From a checkpoint of a small mixture-of-experts model trained on Wikipedia.
Size: width 768, vocabulary 16384.
Experts: 64 experts in each of 13 layers, 96 SwiGLU neurons an expert, a sigmoid router, a shared expert of 512 neurons.
Training: a variant of Muon for the experts, 6672 steps.
Below are experts of layer 10 (counted from 0) of a mixture-of-experts language model. Rows are named router (the router's row for the expert), gate (a neuron's input weights, with its number), up (a neuron's input weights, with its number) and show model dimensions 240-287. Each number is 128 + 32 x the weight over its row's rms, rounded and kept within 0 to 255. Numbers have three digits each.
After each expert's rows: a language model's description of what the expert responds to; "mostly gets" lists some tokens that are sent to it at least half of the time. This comes from a sample of Wikipedia text that the model never trained on.

# expert 21
router:141119083111105081125092145191121182137132123088159123094141152171110130101073083176136084103133181126117153132086094080136139115095106107153128
gate0:106106140173130139141132118091094111073108112095087103139145112135166217145145161237163090117146078106141058107081197129105124141082057137145155
up0:105073073126132115158129171125146087073135157159063129117054121140093126203088108127149074136178123096096102145082112106168179171068062061135122
gate1:103111145128164124170192097177150101165111163166132126139066121148130082088180123125160160141104160166176123139151120097094139151090149128137096
up1:113117156139131140083113122168104143114115138128098130162106178077086095114135108142154140085092176133084118145085144128087140177193102096143147
gate2:112154074141135143140177124144096105124166135153115155126084094137078151130132117105117089095106174109145129146107137148126117133112135112136075
up2:141102155149079118118098135190129092196144166163155155128141153093072170138126130148141137108058159129102151100123123120129103126142133108130156
It responds to: Personal-name pieces
mostly gets: " Julian", " Won", " Gary", " Jin", " Alex", " Jun"

# expert 12
router:180139139108160128110197214167058171064181115110136135138116088067097168156119069141091178109123113158136123202182148099137148114191066084093137
gate0:173158120147138140116151099101130146099177134098135116105150083058123140125170100068124146123152110160162111143125159115156157048171067158079153
up0:139146142143104197124167135115159089163150122095145157110164123094111127178111127144092176088106088158158127130066130114069106158120075062169154
gate1:132142136181114076189167126083102150128135113103157096161128142052125117144056151168176173112146139120156122086131130100101134136148166164099145
up1:124174142202105089183130123061119111147150154126159125130155129064120132167070176182186164094094151076146166053124149105118172108106217157120138
gate2:111155082155164140149199175130123132107076062109155106141162104130093158060052131181151101120174127135132131103172085133124087108174139150135092
up2:122142076083105131174196136154125118108137104116098076115128104133161174069094136157133134115174139122121103075166111165143134141183114126097094
It responds to: Prepositions after verbs
mostly gets: " has", "ually", "ically", " have", " using", "ively"

# expert 58
router:197171115062108115125144148180079096131131176095130147075114123141145107084119075187115145054144156167140130146087155104100129129130143129118174
gate0:146038178114171103146159061120117094115140102120122156171064153085148082119101147145089167104169103143137114150156142191155154097112086081127143
up0:093130123169129112179110141087153137141144115149157118084113120118133120090065094173126081118049099137102123148142141104146148132151095146156094
gate1:190163117146071146152125088189092084122132151160175114177178156167091167159084145171129141130109147101142087183080131143139109143116112102147144
up1:115144145096148097150126215101175215185092125124114145124103149115129055100119116131092147148131169158138157044192128154135160121123187152081117
gate2:107187124113144119119127171143094157115172162076123103158127163145136089111132145130109103085179104155114078135179150079126143082087105104139117
up2:098194155128118134128133197155153144170180108111155077184113107130161071119129114126096075130165127110138104126142149098151137116118089102155085
It responds to: Infobox field labels
mostly gets: "Scientific", "Personal", " Coordinates", " Genus", "Career", " Date"

# expert 39
router:128140147099128131073097125133069054107164171120111152113175127086169082132169192136122160149132102136114102131121082168073175132106163090143128
gate0:132148092192124123101092084113150115050135126120145107156092124139130093151166138142134148170027103131151120114134107141131106105192128144084154
up0:167142095116130172129123121105151114149126107153145156081090133148096155168178168103145105175085105139147169136135117143119128152142098164092114
gate1:121161143086128155182116120102152119059107135111117118113158123204100110150151124129098168088133144162093179130070122138092098103111128086091073
up1:180090125102146181097118182137145116208187158133106112101151123124080112170068131111109168169128152093166149168165141119132172078119126148069115
gate2:136145152125116097125130094103162080168203095116158207103188150103168141128178101133168122193142086100161089152072094114091125154131121114197118
up2:158147106060088092124137134151171160038136108092124102143175105153158156124150067133167156097135112131079157155146143069138126079126128102136087
It responds to: Commas and conjunctions
mostly gets: ",", "),", " and", "\",", " including", " but"

# expert 0
router:138187098164116115180100111060114096126098084141156100064127135120080146118182088098094135140121113141132116115078141120157124126131088033178170
gate0:100157170132068088169128083162163152147089120136109097176097150086148128123146127112082106118122141128121136139139140163089147081134150122150134
up0:120157126143192132124146105153115102102169125138145146120095090127116158154126142126122111103136173143148117119106152069140179177092149072139147
gate1:125091099093117145137114102090129097101131123182085131120147160138108137170183156171212109109106147131132067081122101128161101129109062140125113
up1:135187182142146105120126139140159137111136123138130093138083084173085152114065080161109102150158121123147145072085100191118130125073116145101159
gate2:108086184093097118134098127133178098154180122108131092102116122152157095107109077137160109107114099123145056079124171104174072124125147095112162
up2:118146151129146128110113143113136140168097120099089111133103151117140142086136122163133157154145104129190090113108176086130099088172098106166131
It responds to: Numeric digits in data
mostly gets: " JPL", " MPC", " ·", " Apps", "frac", "978"

# expert 14
router:116119122063148149120112191202144188132140139101150108095129166135087127094095090149082125084148184102142101139120099091156141080080166129118127
gate0:093115127151164137087069060078096167156149067141094128137121159151074131140157160165166164168137106103049130120108110124140148117172099112165129
up0:123111114102094153235167157128110152128151113142139077137128201140117102123142146122169154136203088154175098134183183099131097159119104095120086
gate1:097083118129106132134113091153125118048174106167090134089052137141078057116144161150155063096144129101108178156124205154137144123075176119107098
up1:166174215188126148132105143122156153199129114101132184184121072168152135146155123109115120140109114092129115109158129098147123128140147126082148
gate2:109153120136088124089143126116140135132166203099090115167062135126075078156179150130158152106127239146106133130090134139091156092137165192165127
up2:144134079095097122111059177071085109075129118122106131177162215086118137069168149164159154077092133109101116107069131132098124150169136124099121
It responds to: Table pipes and line-ends
mostly gets: "\"\n", " JPL", "%;", " n", "\"\n\n", "½"

# expert 3
router:115197107169077112139149133116066131143143180128149142100089165086159136105154120163096124154132105127112133117117177102129101107101095112122102
gate0:122135099109139156111204121111151174156143136136140145122101177113102081087150099150120139135175147110101149128091192111116153094127143159103092
up0:103133050109112150113203131103087133133125120127154155137088192172111099096149114120113233046161186077127134161073178078132117065122108112128124
gate1:127127168146177182104168070126125119063127176191165071161123208107153148119187122155120140121086105083155170127117211128062175122140131185125137
up1:115099155091101158090159103084126138132095118169155100127140146127079171139118130194163121150144113214158148150125182113157148129153149097098168
gate2:128115086148091173164138177125128120158167146222141092153163160108111078186105046113150143090111043161120153087133210126156171051154085115142179
up2:194104089135123165168183164171121128164113166138108126115132174153132119170078103139132112077140080182109156115172141146136152109123047079147161
It responds to: Census demographics text
mostly gets: "″N", "°N", "%;", " households", " Goals", "/km"

# expert 62
router:126129153063105099112139138085134114101090109141126152155090090181079107115100088100196151142129125094151112147151111103113134098122178170102164
gate0:087141140134121069074119107110139133148126091123141134096163126087121097109139090189144069074186137112110145138176121155129109116126152185157145
up0:181100121110155220186175137144098107113103120136096158149125050128077158111104125174134124138038125104128139139096129097173101178124119110105096
gate1:162102116118067152138162062122143155205156180126129100206126114136168109159169159102178113155128118109101178135053111131113100110150124107103056
up1:101165095103135108097154190129140122058151145096113146107074165086149130156103147142099165129135128155108099150108109164179114177161143142131160
gate2:109105201099155126151193072121121112145130122122156120087082088108080099161087206091146153095118116107147156144084142140143102164150164104126081
up2:175218076105073141091119131105158140138140103101143098154145158131132134186207073184144108181099071109143108126203125094179160136145089186119159
It responds to: Prepositions in film biographies
mostly gets: "Early", " late", " Early", "born", " near", " ISBN"

# expert 60
router:071158076118125116075188151148062135143148148118145105122186162130155090157166169182139145108165179116176174150106149140128132106161127084116160
gate0:117109102168088097106114077178148094170181126172178068143130129127121132137179104154151172158099138153133123111105144160056123139109139165165136
up0:135105066081139102106100110127093194105083151067124143126157175167106155120138124109142071135129113081083094119135107059119092167155136115139141
gate1:137159172145138155148129149144148073177127178092097077141125113129174035151160172096145063117192119166158136082091172134110146100068049162134101
up1:125158121111117088100062165100112114091145118168108157134131104132118105101162111149130163132140159112111127111094088103097117121158116176107166
gate2:116151135117171131079125132108146154126217131114200105097071118158125105159166174177155105167133106119119155088120144186141198121098163136119149
up2:147094133121142125127137083097186159094129137133100078121124137065133131123106106074161181186149183130083140162077183162114121139174118174111119
It responds to: Organization name parts
mostly gets: "FL", " Association", " League", "AC", "CA", " NFL"

# expert 51
router:135111106070107058121110151197131151112126218121147112077114139115148168119055127110104098078118235161120113147186078097129159105121088167161171
gate0:096176104155071069085093143120173106138186159098129109154178127100137155148151060095146131132115152145105106170141089105122170153145174137131152
up0:115202079169128145097146167077081139137092071101085128080075170145118033147177184161157162113116158153117121173147128090155102163083143097157136
gate1:161161116112096164156112184129118108083097117084070147168118158079183087134126141106129172117050104094159127132073054118083132110136202137156109
up1:160114121147084084099184146094091095179163171117169169144185176136105148113119121171113159103192085116105146160156207104087136091122078176123139
gate2:160136160115124160168118095090152123101130194125117193166142135123130073147108082170159135140089161102128162092117124129127094114132157104140124
up2:163136131122142088097107131088152081180108060107103078154116096108098109135103092062160131132176159207146143155152105127091147154142116126140146
It responds to: Infobox line dashes
mostly gets: " En", " due", " Pal", " Cont", " MPC", " tort"

# expert 29
router:133157141127119206156064158146066160114132118106133136133166117156126100178136165167138100097095094121150135094135120181166104095134140165123126
gate0:143116149163187152136181179185077147112122138151171137167162164112087118129176072127145114068078132109140120140141073118109146137180128153143121
up0:094117097140049057118130151058166114148143152138096088117105111123131104135121163167077127166161111140171137092099101179149079103139131115131153
gate1:150084153152055125121133134177092133082152124136109112104091070190139158113139129161181121014069102112158120117151098125137118126122138105143127
up1:103085045102171126147136107102174084137116098100115153114170146094205111128120111120196133174158167143167184145165063060185150062130149105083117
gate2:155116138125172114136096141161084106110163115073143133071137115157150150116167169111063128123073112065074100168067166146141114149173130119100078
up2:150076139092149164177106075116127121123116104072101151121127112110137139176180177152129147097118150108047164176133111101142162158106155111093055
It responds to: Narrative action verbs
mostly gets: " wrote", " saying", " had", " said", " decided", " won"

# expert 28
router:178114155130165135089157152179112112131144068190172144126088165119198161076090179097092153094157146179129113155142095125101084160104077123151060
gate0:176092143125161212184124104113125074076149086157120110113130147134094080140158075170135093137123160164122077144160116175115130084153127150207057
up0:163131173122178191158121127135129149134166067163132102116191109135126138107161107124100089142089185139072142103155149144139085097130096092155138
gate1:117082131149159128169115172168124114122158085123116152138081196135182079163148073088096136120095135170125155133064108149064083163113132131156094
up1:172183062154066152095113166122113089095162109111140102109148090119144077109117135165135072118091105158176133061146173184139110140060116195106174
gate2:112106126122140139111163135107118111123174117081129102153115136107126097123175167106116149133136118187099109131116133082093176148161089055117117
up2:153111148123163186108124143127125161095152042085075104179084148133157142115151141072165094113107113169089113125115178142103153104132110126135119
It responds to: Foreign name word-starts
mostly gets: " Mo", " Ph", " Bh", " Pri", " qu", " Tak"

# expert 55
router:148160133112148096170119096093129094091142134113108095092119220089141223105175181138133119196139178133168085129108143139093140096161135123171106
gate0:126137073162141114116155166110091087134119127139061053140151199135178099105107132139157139145091150122142158136103141157112159123140079080144117
up0:090191092155166135089179173064123128161197111132137088188110159146143123106151138144142182173134076181138096115056132187141125159153102116139074
gate1:179112181152113116100162104167157103110117142118150091113182138112169115130125103087163202171146169136154116146147132069088172130106169188110085
up1:156115150156120161102119096154111144142084126094202087116146142132114156115106095094105171161115152155152084167161152076118134110113159161120112
gate2:163112139127152139156128099130138105138192068123154109156120134111113114067160129100150099135121141085100143124193132110139148057101092133150100
up2:129106180132142126159131156195150140147128100154160076157140078092164147111095094158120178166121148160150118098135112144109133147102165176114108
It responds to: Time and place prepositions
mostly gets: "In", " On", "On", " However", " In", " year"

# expert 38
router:124137126114121070106085149065141133127070138075177189146115177120193130105108191091093119153096098155137074157111093110142187148168089132145105
gate0:096136143157067138174140157170125113088158119127089123142108097123134121083136149163091116184054110147138145137190114116098156058131134109152125
up0:080115127107081126100103115106140103186143112106130069137114109139175159122151212118107149127172085136161083176109212095076119188079123144106139
gate1:151118145164111126166104122186149123125155108167092129135169124094155090126064165087115145162109122121134107141072149079110105137158124123142104
up1:152143087108091150144160156106115129116136173105163124074161146107091104079142027138103102105130113116135171140146076193141164131119104133129182
gate2:121131143126125132102113116170130107126077137144161165138133129136100176140144115102128140139073077103159145119116102162104111133146140129115091
up2:151093135125126128116196102128134128155185106145071132140142143071180106131191143145175075097144144113082132162150163118092143144113098067194134
It responds to: Year digits, date endings
mostly gets: " ago", " century", " here", "–present", " pm", " arrived"